config.toml
experts_per_token = 3
routed_scale = 1.73
vocab_size = 8192
norm_eps = 1e-06
qk_norm = false
init = "uniform"
init_std_o = 0.00816
optimizer = "muon_variant"
grad_clip = 1.0
decay_shape = "linear"
Below are experts of layer 3 (counted from 0) of a mixture-of-experts language model. Rows are named down (a neuron's output weights, with its number) and show model dimensions 48-95. Each number is 500 + 25 x the weight over its row's rms, rounded and kept within 0 to 999. Numbers have three digits each.
Before each expert's rows: "comes before" lists some tokens at least twice as common just after its tokens as in all text. This comes from a sample of Wikipedia text that the model never trained on. Tokens count by the router's weight.

# expert 125
comes before: "-", " a", " an", " born", "The", " appointed"
down0:514497484474511523499470482508467521452468512483433513478537545493483474507513512518521481470495495506475506467568499482524494486510556463531494
down1:527500542505509497511520500514477501527519480426487482490485516520501547449475481508499446493519466523505494520538514480466513502493482482535529
down2:480535531477488489500488501526522524463515451478493512497489467458488536499508493510477502506541509583479484489498480490530479536489501485456486
down3:477454505509488484516466529467477530470475508539491479470509490475471453473508516501507510546529527488528484555465509491522507508480515483525567
down4:549498465515543474509496522452499482533493478504474526515509503525504521489473541530500510490475481510491498482542471437533486490514535519486500
down5:509482499460506509494526473533526498485483505481523489505516518470493523502495479511495511455467498474464523473487453497496513497467484476445503
down6:515492495480495497486548476478484501553514452514513529507461516497526505506469534507513475526519452518481540476467477521493501505475509481522504
down7:482518523488487481453495514468520493522491496524521480463523511517523501491497528471495524502466471552516456526513497469546501455502509494526463
down8:513543557522515486508482506531511510515506489515523515457465480495480470525484446565497514482508478490488499521545506494486510499505458472488488
down9:467525489512517478446508489491525502476470505454471476496541529523439499463511482456462503484495488504468475479579537499474506512497527493509508
down10:442508536530527488463489504462491501532500509523480452500543513484459483514510490471476501543537498549480508494519511515514482542490504457481485
down11:495487503552521508497471527502472484500508540484495480477493489514504477457488503525514522509484498555504555520550479498476506519504449500482510
down12:515542560519487499453482510478484463486497527507503470508464536495522513511463496492518541492452471509468473534500478503490514501463498481500480
down13:442525513482513479461539471493478497506442503535496513471521436472454477524523507521489451529509492463510490465480477512550470538479511477487479
down14:495486525481466485509490498534499472510496490447468556534509486521489506483494508470547485501501487496476508503500507517528487499512542487544503
down15:494508520499521533513458503547515497523478489496486498515503495478506506516498530480535501485477529495529531492522505508515460475509545498466521
down16:497464521452521545508458473501502500506522518491514503477519495500476478563488488487531477531517518487500481483467547501469449495519501506516529
down17:510521469486520477513513537483517505480526535462536491525492470540474518479490475488502528496496523539513491556548496463491482516486494551454530
down18:520500520483465471497495488522505478506530497524510513495436479533461448475504533501504521508465468507505511515532443516532435501507526501510491
down19:486522527461491543493519491512431509485464513497497521479538495489480484491492519513459482490472527508522472510522477483492495513519510508492474

# expert 20
comes before: " the", " ", " a", " his", " this", " an"
down0:514481510510461465519504517484507531518528481499504489500465517502512498484516522488442511484495490474502488513509551514469499501500493492493484
down1:478449484514503534545506542512517515499494497572520515500507495512475508482494521512506473473501470476521484528479507480455492485526507525482469
down2:488494478525494451481504459469465533469501488489481510534509502495531505490459493488504510551494486547503479528521507520507474467507473431492535
down3:498511486495505509453492464517506440504487501516500487495507466471545469495511489519521493491506471479485494477495517485519544511482544469493510
down4:534527523482507535451519542511482458491524475469507494551522496494514525535527485434519503473524529568496465499539481471528493475502491454520538
down5:470542511507511529499479457488522537528485511472530479493515500515500521481475469522504535496471510455498430542507486472524475542516458487497471
down6:468521499463491482507496488549517482468494472488508504454484499494469470463497503575492506504480468502502521515489544502487515519490536485528463
down7:493521459478496517478516525511497495481532541534481473470501481497513512502524549499545465491454512498440498509493470488494486466507464487552517
down8:541489498502478487511462469474495531498505514486499505503472480473496525495433514469529495475484493456488492508560482510496481506534522485504506
down9:478507507472499568467491493476559500482506503511489483490516529497476508470478518487488471478462498513463462535518482504545551463502509472440512
down10:509526544525455464502524520496553534534513505510467511510527503458440533458484476457494510437487484515520531512558490528503466507518524478468486
down11:519468506516537516497504490469504505531503522490502523538539472459500473488506514495489482512465499497484480523499471489464470536471546477507475
down12:586508478513472517516519503508514468529495452535507536499503524544499465517518527466491524469512490492552544496536488482464470472525499488470457
down13:505517462513509502453508532481500507516495489509525511485493502517533477533465448479528539483512438463509492522476473509514482455545526519522501
down14:505503504486514468562493484522514485495485484510517503503483518517499538520522501495483502484491509552537487462487499515480469497534448512480566
down15:478519497503462499510514543515479487471499503508499512486516497526529504493528477508532444487536475508462495497510467519505457500490508493531503
down16:514510506494493499498496515501487514527521460518487499498497518491508478520508502456533532500543522518507509544497448478520521540497481501498522
down17:582478524439469532471467487484519527505510535530466481494511451469462525492499525549519495462451472518483485469529506462505469533479524473477533
down18:514491554493466510548506516476516469477468468534487486463468467491478515539504497514506502526518504530505481491477542496527506511499485461478430
down19:496458503501513474486500436512466496522497507506498480462469518525497525552467502494549533497515498538503492515529520531472500485477484520476492

# expert 103
comes before: "20", "19", "1", " |", "2", " |\n"
down0:487517499464449482507475510531468527496490468487508463470511566506514511498470492485520485440485459497478494450493480486496475541543502487503505
down1:509503563503486485499531468473487446538455516522511486488481477554490491476479528501538525500482543494500519553486495513502515500530539528506493
down2:451535539490478521458535521472543522453541489490478476495493508507514483507502536504519482490525479490484498423526504509517510509476501499479487
down3:462490484442463530444472513441531537519519527546497518460513487518479467527524484492526499454510507525495543512515497500553512486452553520473532
down4:483545452500482484514488500549469504501493502453493478501530481508537447537468517507514543470473491475495492518480482522525472493501485467516512
down5:513493481456456467499507512507554480493544489474509508506439489494463556490514523516475504527514495532490499487495537459507505528513493510508500
down6:505508528521484447529526447512513517507519516471493488549532483502498486480542517482493533485486500515522490518540481510471485510476520488544450
down7:457522485478490517527485543494546500524495481516528488480524517511483541488530499480477501541522477481497527498478514534533500509503525481492486
down8:502471474501508508495518494482496524484485505487511481500537504512529488465493491509506530504539524455460492534490483523544513467472517506466462
down9:496460499528514502481501478513488485495457471493491486515516516448466532485506527485492545519496487496502467493503491509493456530515484536548513
down10:516521517487549514493491493519526496515553466515472532491472566524494493539525465466539510500517513526520504491460532464488493496485457509542476
down11:491481503510459493518481535480505537463519497490526522498533486538467507532499523532522488470546499457490528501463530523508508515521472514538534
down12:476541483462465505504492539500568529506454514473494502501509479508487499475474491508464447460478533524500467471513489504554495461522432489522485
down13:526477479486470507532492489483552485525486516490459489506511546498536519516510459500516501519506470475472464492497504505477488479510519479484511
down14:451538502473555476487503530500504511490540536507502474498472532465455518472490470496516472482499516460528483503506512513477452504462472506552497
down15:521489462499527529486439488504516442482444464510503488474517552488443504475521479539530500502534515515521492489454524490543487457488517511498513
down16:502553491522505459530529520510498515496501510547498489499489505480462475512521507495533502490513531467500490506461479545450486527541506528510465
down17:536526483475471485473481489488450470466548525528484511465524555481487481549493530500483529479491547491475553492503491510508474546515486499523466
down18:516528524547467465498439476512524515458556518509509536516505510510509493510467491501514503473513463507519525502545562510525524498513503525548486
down19:456512486499539527495524510514519514467524476479496487531499496522505511462499506452522518488506509476487488523495497513543480515484492513493492

# expert 151
comes before: "19", "20", "18", "1", "10", "2"
down0:499478536494477516543524512490510499503501468508465512487518486509485480484485509500493520491539492488586479515526543479505509513523442504499474
down1:511498482476468504464537500510494531523474506432516499524488477557490495519508512500512493528507473494504498469492487505475484507491496521464509
down2:491483517526470512476505492513543522542471479473464517454528474486507482449510535523491502483513472473479516511512507497546500459505471537474529
down3:483523485451490515553513515493484506507477526489501473545533496549478513503522491539478500497471460521508479528503468520481496472494467524515530
down4:506516513491503470521477433498538489509517494504493457498484512498465524448497516487519506465462518431529440506531498547514492470516528495496526
down5:483531470535520479501536531495458497509489522507526509499495443514510525528525544464502516501469483524470479495546502510518523526496506517492541
down6:486505521444505524505479450505517521497551508501492474520525517486539508503433511475531496558539509450482497497531496485499487527514484472466527
down7:516463472483512445516491469516508461558539512526513520497493506557480554483510526504479470530501507544510508567518480490515545466494508449523491
down8:499499522498540515477477514507493523525523479491483474491515549430489494484530474486542481520520500520504484470478520522468510501546499454528502
down9:458453476482446450546522570526512505528503501519492500518529470507494486496507497518482479500548476545511491503501538474483500524504500501498501
down10:502514527521485446482480496517489455473490470538563487490489499482512521482531523542552486499488490549513540526513505484470518472447454539502508
down11:473522478453500501500487537473511523514576492497493498571491496511490489464538465486501474491504510429450505484471518475546482542491511489535517
down12:542520461470475482528528504491508532496499535517458476514467511487483515508514443504512510472530505460451534497508500492462463515495527502521476
down13:501535478486501474536499495468480531465499490524484540495504493538534497561488516515527479482517466512509548509506498506516468497503470502475516
down14:520463509475483463515519452510522466513531493487481512450538527523526516496496518529499494481502491506464471484530494482477490519543482466466452
down15:519510480499486501449462479511460542459536515502509542497521445463504491519464507475513493491490473480500481507526514495504451522522525527504546
down16:556495485517535490543475516510535510463504506503506493490524556470489515479462484554480521517463461510540543475523460487523501513495510478484558
down17:536447476528465500538524511524481496451506496510508521508481504521521506473478478490471485465474483526551481473451504493510494498557521480512527
down18:501516514479508505546516503505491479474515449508472493518489466523505455508498517503505532527507471488530508477509478476462492461536452517467497
down19:487475493508527492475497492456439486480492454501463502491514483438517514492479505534467509513511490520537510479488500541490509503502466482526520

# expert 89
comes before: "20", "1", "0", "′", " |", "2"
down0:515492504536436457462469474491522499493519472485526497458466493466441515522500561505485541541479491515508507514496517511499473508466487497533484
down1:496470489475502486496532520492469529453488498488493501545517501555491523526502510496503519471497509466444541501516524509493476527514501479513495
down2:477519487532492471497468466523476497502519569475543481479530491491506459511483430489474517475490468486514491508523488496500510518501536513504539
down3:481498504515536474534520495476435514557491480497475475493521491519488507489483504499519544450456501505534490560491519508476478453468542522513465
down4:520477527486509503496520538531528502521507465515486516484482450570511599498455455513483441521485504528460514492540507523500490463486480463501517
down5:532515536512515537486527471504540512521477463535492481501505479484490486505521489505436498504511500489494545514500444465520528518453513478529525
down6:508496527498533456445516481548489506537505564482499488488516491504484506517498549524522523494482499506473488458514509527526494495522488499492472
down7:486504497465509469484462493470480504442548543467479553502488515496504552499493474507507465482484488496512555529500531508521507513501470486495476
down8:497492517508488475491502529502481496516517486537516479478499485454525485452513529485492479515553568483478479479481489510539509517517499474507472
down9:523454502492447494512484465493533446530522549484505499538521446486499498514516514485474456496511527481469486540532475489469544517467480492486490
down10:493450529511522480508514485541442488546502508557481521485500487466494486477512483510493509550490476502464504479563505510487510535517543503550542
down11:474492488469447509488489498536516523494506472501449464484513501478533550504520486508508463479547512479472470494493511476491559518510509508494511
down12:458480491490514514445486509471499518495497483501482479504476499521508483549519536533461532488527491490479471453541497542544513522490472509521475
down13:470493552521516542513519468474526558509473488506471520496557499482481480505501513510539502474524480516496496533502548482493494485512452494514502
down14:533485490526528451472539514527520494485531444485499549456488512471506499464481507530525468446511469497501485486525488481534513484506498495526509
down15:475467479497504490463527490519518485503488450516485481506515491469464540521499478530511493512566451509527457480522531503496496534454513504527458
down16:516508477502496514509484494472498455485497521495477545493450507456536500518509485518514535489513513505454489541490505495531480478503478489491458
down17:536475508451513481537447496464483504518505506519501489495560532496520498496516517494532512471465503496492462485509534494525514503480484470481460
down18:479520517474489495504475475506499498527498484479505504472518525499499534521442535485515521500532500499499493492549476457512532513489532489516465
down19:527461469528477539472451506485488496505547498532522508486479404468515500489458496494498473478487483478484519511526514530533477499517514497534510

# expert 47
comes before: "-", "|", "==", "===", "The", "===="
down0:472489489457512554500507501507513475520532483503525559501503491506515496517486530490503542507471483474463484477484481501500483505469507503517509
down1:493529508501530495509498485477485474507497531536511475461507534476515481457402448519528482500540524526509450469529515519428491510490486533489483
down2:523434490520480533518515504475534492490490507486553491480522513557459472522540490508489517500503481473492505469502495487485510482498462518489494
down3:479469523487458456530489496520521446490524501541490482449510490541508482513539464540457476530482520493499506443489469511491473470458503516486450
down4:511469532496497565514522465478513507515480483465510496519537515501483531495518528530440503523450487514500535479510468476574497449547490511487491
down5:477511496528517510476488480482534519506466517518567515437494462517463522462530503503502512526516547504502481465515511564506506520475475474501510
down6:516553510474515492486532540500506520452464477490492463520497515482542501509517523504502529488486496519457518445486478485483498484465525499477473
down7:472526491532528502479501493488508524489511549523496489478519478481504500503449566527518461468513471462502489482475485507533483505508504495500532
down8:462520484471493540521537548491505514507518511489510527521518506489458490484468486503513489484521482513505536492481496531480522515464498486535468
down9:542499510513510505476513495509511464501469490464485511545548526524464502527512459476521483485518465514494425512464515473478496506519518501498518
down10:539501467501479533490485489494516490427483496474560502526536506507452509461506534501535510497505514456473474510506522486482514455497518492483557
down11:479506522507502459479532518403483529538528544534510477521507550509464494488544514480507501488497505502512500494508426510534487488496505523500506
down12:483494503507472486495511528511470458513500523505497452519505500518505439518558506487512522500490503477488505531531555501505533492477511541553480
down13:496480476447574472460480500483510525503526475501508465499504499512537494507466471504511486537475508535497499480512494517504534506521502514522494
down14:464482498462488501546509519495516497515545457544534488479506501518493499534507513477498550552512513492480470497498471507509492550497466487478482
down15:492531509494479508523442473460492509499512517493518528459521519472490516485491506476508484486570520497483521476473501520513508503502509522553471
down16:483475505526509480501471550530530507515528484477537541487489522453514527483510504459526511499499475523495508447495525500516462562523499519483488
down17:512529497502544499470527495517539520479510470502493467514527515499489540535508502495528523482501469483432478493504488503518511454530499501490536
down18:466465473524500527553531478516495490477523547521512520489496471501485503481507529473494515478488509483535477500452504522456473511491489547513488
down19:518499526490468483499447522530537472504533512510540482502517511493517520481509515528513480508534501527446504521569548457541483493497521504497484

# expert 122
comes before: " the", " be", " have", " a", " make", " take"
down0:453492512492490503494481490506502511501512564537507474499493515483547518491486464548513504499492485453510537491504472520510538480521532484435483
down1:518469528480480454492568461505521499510532481496508481506474468521508507502507506530484472495488500518506551527485535513463477495499497518470466
down2:506479486512515528483517506568500485460484493470479462469503525514475512515489506481543535494520468471469493460524512501473492521482507518510544
down3:458529478534520489490512488509479521537504492463496487498516486457500493497497491508527458537502545523470545489467469490491513469527512477436501
down4:461519497560491542493526525537544517510503478470521503509471446464476535516502480496475484485569518503493507496484527500512497506500514502477543
down5:519498514485457498519473459549525471482460493445455490497505471489512516503496527463490457547472487456489486494485525469465480475481474485497486
down6:507468534523475523523536471517506455501494475480505533541510492510546489507530454456489481544486513504486534478503497457485513488509478524473487
down7:487490511459521512499487471485482492533480499541501485500498477529463448519561483521488504483512520549457492500517501471523517518485516519470434
down8:448474519470518501476491506456486482491511452473495478456521495506519498485497486498493498525547476542523511445514554543539482519527429496591479
down9:515471511540491463481465489487520463539516464492543463486473493533495479542543485486543502490540485553532501479522534535507503515511500481477471
down10:508510517517481524520509487519475500525486479532509522525542509516470519499501543534498518453587491499512465516493493491504501525493483492547481
down11:480467503517521482488457498501524511522500482500470510485526486511517514543492490485468518497505514504469504532500502506474508474487509519507526
down12:498517516514537515502490490464516563484501495496560500532469542498448508505500512488505550492488442494480468480517523497545487515475498489513476
down13:490472507516478459508543515527511477474521491440477468443522506525523487502442516517493508520499531496495542466495506536491504451500478525494487
down14:485502489492466509502465496531529493478479524527520503475495504511528484518483477465528425489511525486531500440476519519491521507511486492449528
down15:487520499515506522510501526475517517443508524519476483520447485555554467529509511475514533483485499492522507509451553458517473491488507479488558
down16:516521472521545518483443445477483543522503495528476515487496502441489470490472509453508504465517462515477476527522498493529483543551471449506498
down17:490458494489550477530504491533450483469499494544530501431495478476491503521461484563490505504503541496508484484538481489496510504528471498506522
down18:510546475457515501473495503482463516500501496526499522538540518511527455491438522467489484527441440508500481488410479494485513500524511547508525
down19:491481449456565518494530497489488497533504497524500458528513490508537514480492511497475503502508511495538450494467509491508467530499478523482521

# expert 45
comes before: " and", " ", " who", " U", " which", " a"
down0:470512527459454554488468487478465464514450498533526503471461508532529506524492539522510517501485562510532500489513531461503527469501509483485521
down1:483544474499506494501489501469549488525472531465494458469524453437466489501482511501510485500484507508529504495483491531564507517522504504517555
down2:526474527519478519483514488495497482550525536545527521502515517499551488537495527489467528490498477485492529495519472513545497498492577513502415
down3:477498503475533534508502523464513490513506500492471497449483457504507502470475489522511497483505483448542466478494550505501470484520480501502497
down4:510496501510525539476521502477480492489510512528513481558493521479524511483482553460511498471523465501516449486534497512474562477508542452489468
down5:490497514496496493524514552447476505482516504505537512517502509521540501475469490499485534483513511507465464516477472497497505505529529424503499
down6:518510470468496500451505513542485469496528510540479504487465517512514537514503478552479513456500514490507520461521497477479512474563519506476555
down7:534562510430485481512515476509512527489520465543481509482510522510494479493477506483484507521480488491437527506509490497492477516524521533480467
down8:506494463488504478477497434544519486504427481473512490481470479519557508525485492507501497468497458503514480481536462486535508470534533498489458
down9:501462484510515447447488515482475458483505542521533476479508476468520540516530471499485530466542544544461552500483519466479502519490507487499490
down10:560470512516495468474533512453473501535505499497511521487512490492517545496465515479524530514553531516486536507527491496497521527508499462483511
down11:528478493518524505476486501451512525514491499526503536496481495532488527465509516527466526501453468488512470523477497534462494488483544550488483
down12:505511493540526493536469517533554524458493472524557500511465474479474502498555504513484479541527490477478526485481462477478531518455493527500488
down13:512497490503505564472528526480515449505560514471452490505493459490482461493467463499511556504461519470506517515458480486490515495521485526495480
down14:515532476480490535510496479521483477524560492511501510449513501486485526545484508467555555517507525503485530485539490533523503498495495505495537
down15:514538494479441462486494513530544494503511560511482557535505478516480509488486488522502517425489504492503504479506468522526474487534487494529522
down16:480478515519474459494485496503511481519542504540501511484510530501467495493487517452505481548484533509525481479511468455497509503540541482514482
down17:457487505494478507508515468515473562490486426524542550514510516478526477500504539472494537486518468537504482526470538487486478520519437550497515
down18:494518496491497548437501489484516490470547507554501523482493464526487519489517449542519511500509509553446514517484487530499543488468536497490477
down19:492495485489511490452524525486490488510475506473482454493471503436506510528519482501496481503502473503503469465506512483514492484480496513515494

# expert 83
comes before: " and", " but", " which", " with", " including", " where"
down0:478514490493492527504475517533563512545489520526490516504486493485502500467482521490502470459509497485492484516501500494487522488551508454517512
down1:466539505519468516501491496480483526487515513491531468460502514474500516507498467480507496526503510502500542490480530515542530511546501521518532
down2:483487503486497541508461513525488487506543485543504490488511454506511505497476500539505478522447515476495516526495523550442510455498509498489476
down3:510487514517488529498496525477503539470469518499486511518516513517507490513493483502512522509461505462543466493481512489542535468478489525539486
down4:504461528502486478505503505495510440569440530516491487515522523483473516505520497484520544506461487498474500477498529515504482507450521536470489
down5:516492517531487552495492495545482494450491540475547490449488510537512515483526485515507453491539517509493509494520461457508528517477457507511481
down6:516506493487461478516451441496490436483502500477426522514522503528509475551483539536506532539469498497531470521506494464485468495519523498523492
down7:514514513541532491501495485492517472500529444529532532481487459473466479450477527467509523506491511495476497502536449474531500448512502468517531
down8:519494494527489503493506496531461474511522577484519509488511509478521520505506496503537469512463482504469500507535540463499490501508510521458454
down9:538504448446515540507488452542538482491483510507515458462515468475476539483523498503490517486500474437495450497552503475516508495495522508528482
down10:480476485518489527466525484520494522544513483487476508489510492522530510494520486555488529503560514451482467480536492484487516517512448519500479
down11:436481485466452540452524515534543500495515457497443505491469491558484484500532493505492493469509547516492491485479503457497506479498493494525528
down12:533470472461431512535500472495496506493504493469480504454530490483526513490547447505495504522501513511507490507461505513508484487517527472488525
down13:516515494510516515491459494498489506505453503487504489539516521526492548488493502512540502459492500510503506453525528544495490517504510523491526
down14:482452504544478522519523488466484486521492464510493511538517490470525525443502484480473537525510480508496471482496496464492534497456488491543504
down15:498523504493536541495499557457465464481489442512522509476507484487478516468507532488508497517520441527486511539499483474498544485495467519494525
down16:493463487490508511479490541531500451499520460526542506469483472537493537499509508512515525490516504525491507467505448510487502537513506492493467
down17:512505484462508449505488522539529504518492503527499497506482520459500523492555491485507522521521510490486507507512477452446494471525502511509536
down18:504495489462459480499498471475506500447495453539537552493516502492467526506556471536514553530515491543512497510452508515518456540476503492491519
down19:503500538512483523558488525509502534463499514507504507490492503508496525484484491461518504478469460526493471507486464521508518518555501483513499

# expert 38
comes before: "1", "20", "2", "19", " |", "0"
down0:538520490498506506505540450505479561513489492511504502508468518493525515467516491494504530535500482480532502484467538483486506490532516526470461
down1:461491487525478506454506494482535540502477473502478501535520521480523510507498526488522491523517518481480491454519522479530524516512483491509467
down2:493455456468471462511479451496501475470529511495500481481504474538497497489508509490468513503478520525491496542484537522512469485510517484515491
down3:520531484512483477512517473528504489513510547496506518494512538501496492507513494527466506527570451487509461496481481515515510510498480476468502
down4:498477470498530518534494500497495482476481486494535532484475474505489549486516508492534482479487467518477512438510447524509536485462486511481525
down5:473499507493491482542517468505523521475504510517504512495468515513494478493487481525511479519532537541496507478481511518544481496541506475490560
down6:537490490502512520455522515493474522505484469505536501479499513492500483499511525521551525507513551487489526520494518543524445501482489469497483
down7:516513509501516460490500486518496501532475489474473503477508529531489479487519492531477458473495562542486492485481495518516534488501537454478508
down8:482498471508489502527515530467471518506522495535498503501530508523486499477488544514479481465497477511497429460506515454439506482493466509523513
down9:499501518549490508518500547523529435489497490566530463522475470507483495492496515517522513491511459477470519492531522504500515494473498501511503
down10:474500505493493485551506478522474548481507432506480495444518495514482513520531553515464470502459495518522521530525486488504544466502527515535473
down11:494484469537535539510523497452552492506550480493508495544472495509521512508492467487500458549481502476444473521482510483481519484482468522490482
down12:472544483493490504524478498469467481518522475493496514512525513448467489541499550496446492531489488514477508529495482544479472476491470556501550
down13:538499433485507565535521532527571524490478441461479503518526519459496463524510514498474489475511491517502496526482523506488515534496495511503502
down14:505514482514526556471530482506494487487462499505472485471501501533502517534513482514511503514478449526503498491516520480496489447459536485502521
down15:486432472490500538466520559482507472512505490542484483538475497519507474530503522492491479511549495504493508511516475484497499518518498470534473
down16:467492484465524517505520504494494481453487536490536487522460484499503500456535512468507488488515528453528482493507466513493511506554479511535505
down17:453516488548462495512500498524492499491505457441520459465511555539455469517524516530481481493473464504499490471480511485499481510488483477506554
down18:505508501486509499452485457528478522473495467492502503478491528524533501519495490504526526512542497507525516516499516463558537510502557438536517
down19:495514499530513505518489534493509502455530497494501492524498459468483487493494489536549506513527473493473477484481473506514503523567542477516505

# expert 12
comes before: " the", " he", " she", " it", " there", " they"
down0:475496532537469509504501557511535511463528511506494545493483488483493494465497497495470519468518513471501508474489512508508457518487548482496492
down1:494523485528511531516468504473464483470502485507478513506492455470485495531488463470528504499495473550531477471483504497478502466463507543536508
down2:466517550498513491478494542448522497472515542502509508477520483518487526495511493493506501463462490517465485488530489496480504556505501487541490
down3:535554490551505514501485501484484525531490512479535492502460507512431517482517446443527537511481484462493481510473532503502460482522495557520490
down4:465498485456486494490523462516499495446480507518516496523524509529466506511473503477507523490490507497499510508510498511533484521492511515498511
down5:477502506505542478513522453492488482537497477515506504501506479478524448472496525510531517503472512495516453484510494542449486513463448508493480
down6:499472523499517441526522483501517464561509549497529472516517446509525483492517531507495506493526519485517457487491478496485469518500513510512500
down7:526471466493505499472469480504497499480528518498474515542477539470472540531514480504504499502496510432488495527514498501480537499497489422516513
down8:461489490462511481481480512509486465485487531557509448514520560544454473501516541515510497523509512490560458535450472546510448483473501550474543
down9:513492503473526524488520504486450491517518478488560486509511507473505488491472491534488524483512477501504532474491525451480494480470495471529474
down10:527491509498481502554480522484501504436536472471513483476520481485526550467494508470485518534495523487492516502493518471505467437493453529512514
down11:504528518517496468436508497501485497556502480498454539509481512490484508500476478485504487463486523465497510551542496503525477502508469462484495
down12:539504486470487538502532511509490508521482514494458542541507513477491504504523512502510556467535509481519492502531517489495513515495515516511514
down13:458530531550515505483518492471515471477486518467469502524505551452503539477528528456476502499501483543501497458530502497502496479479498467532550
down14:514481544493518508508496509523498530487491519512545515462493542529513486490507513482474490488515448521474498526508510460485464487532510466477511
down15:470508500486511496487526510496516525501516459487502571460492509492489521477463519487488487481499506521478513469428521501485484522473524501505516
down16:505489476447500466464498476507554513498525544526507512543564455532524471506501494457527501470513496487480508499501490495484486494471470475468527
down17:511538438478471475498499503494484464525497542522522464501494494488515491470489438462516472487476453541473566475557501462506511506499535503511533
down18:518472491510503503529529456486512451533490476488527499478554452506504512527521474440506534496509543534506521534496497470498513465542515485535514
down19:527502540518541471535468426486464527504520540515487510489512472525508462485520534469518484510472466477474487515505504517496504552521489485521443

# expert 31
comes before: "-", "|", "|---|---|---|\n", "|---|---|---|---|---|\n", "|---|---|---|---|---|---|\n", "|---|---|---|---"
down0:562504491458545546504488483520505455481477477519532500496510536502519545479489487470469492486521488499481484509490504524475503494477516492510519
down1:497465527519532532519471511531483498484522470495473510490492449543484537491524479475481467555466514494527540492526492500489521477497507474501496
down2:504528494497509524500528518517577443512506528504510527511505496485542513495507479494499460457487483453496502535495563486503485503466514490497533
down3:497496515484558472504503498518498489501459487499464523480512495490540498468435512502481506521540473490516480503515510520498463526509493466491526
down4:494505502517555474484546473483514491532465498519468516473468486511513492471516485485513488518578523526465510502518479478505479506486472517488480
down5:489545488500512585511515512454448496523475487529551507521489491506536497525516511528508535497509483526495497496506491484482462525486493512527529
down6:548489472510519509531553502513476513522531476467534498486505452457490503450463529461498508556491495488544464520521530494479526506505483476544503
down7:479476525461497496497537477464453464508487515498487509481481535476499536538513546542492504548480522495509505486523530508457514519512515500476482
down8:547509540485486445476479520473509500484516512440493487466523530531519499506491451475495477520528477502496487497564483433467488490495539495484472
down9:515514487484516547499496479479471511480507497468509477506493517507538512506538503461497473466519517455532500521504468496502497488464499500525529
down10:568473534509479483509503511496517493498508511460510532490489463507465507494504458463475501490510537520496464464502506487486479522536469497501495
down11:498469520469526492467501510495529437541469545505504514490497487467505580514535502509516533483491474532513496456513515481444488533474500479516508
down12:521492524498481520494478488469435499487481513556462535469476489495505480518510489462531514458514511500474503480514540449524522480481495518514511
down13:501533456528503448454502481485490492471520480501523505514502454514478500508534515503505467500496496534511499489489512476529488531474428490468478
down14:487517505487497475492496471504508487475486476485502503483509560439453504457499503540481493497479507539514514506507456525472518494466486421495514
down15:506491524491496522501507470535504463465504528496488474533501515496532490493507491455523518516494517458480497487495477460499499493468502491501509
down16:524517497514470460462506470491495473506479528540478494510553505472507529521523482522492469484559518492511540509549496497542491489503502439515475
down17:522470500528488472506457515476504517528500560492454490535493504522490475486464525469477520508481512483525479484478511542503485486479472509504479
down18:495478536473529487468523465506513540505474545447476509510450474520529502502497490517520484466521554492475479499482474516491486475489471527492499
down19:525471546475488521496551544520495498515478555501520488488481526519516537538535537455508493541490477465518517506511507497460489516451542508474484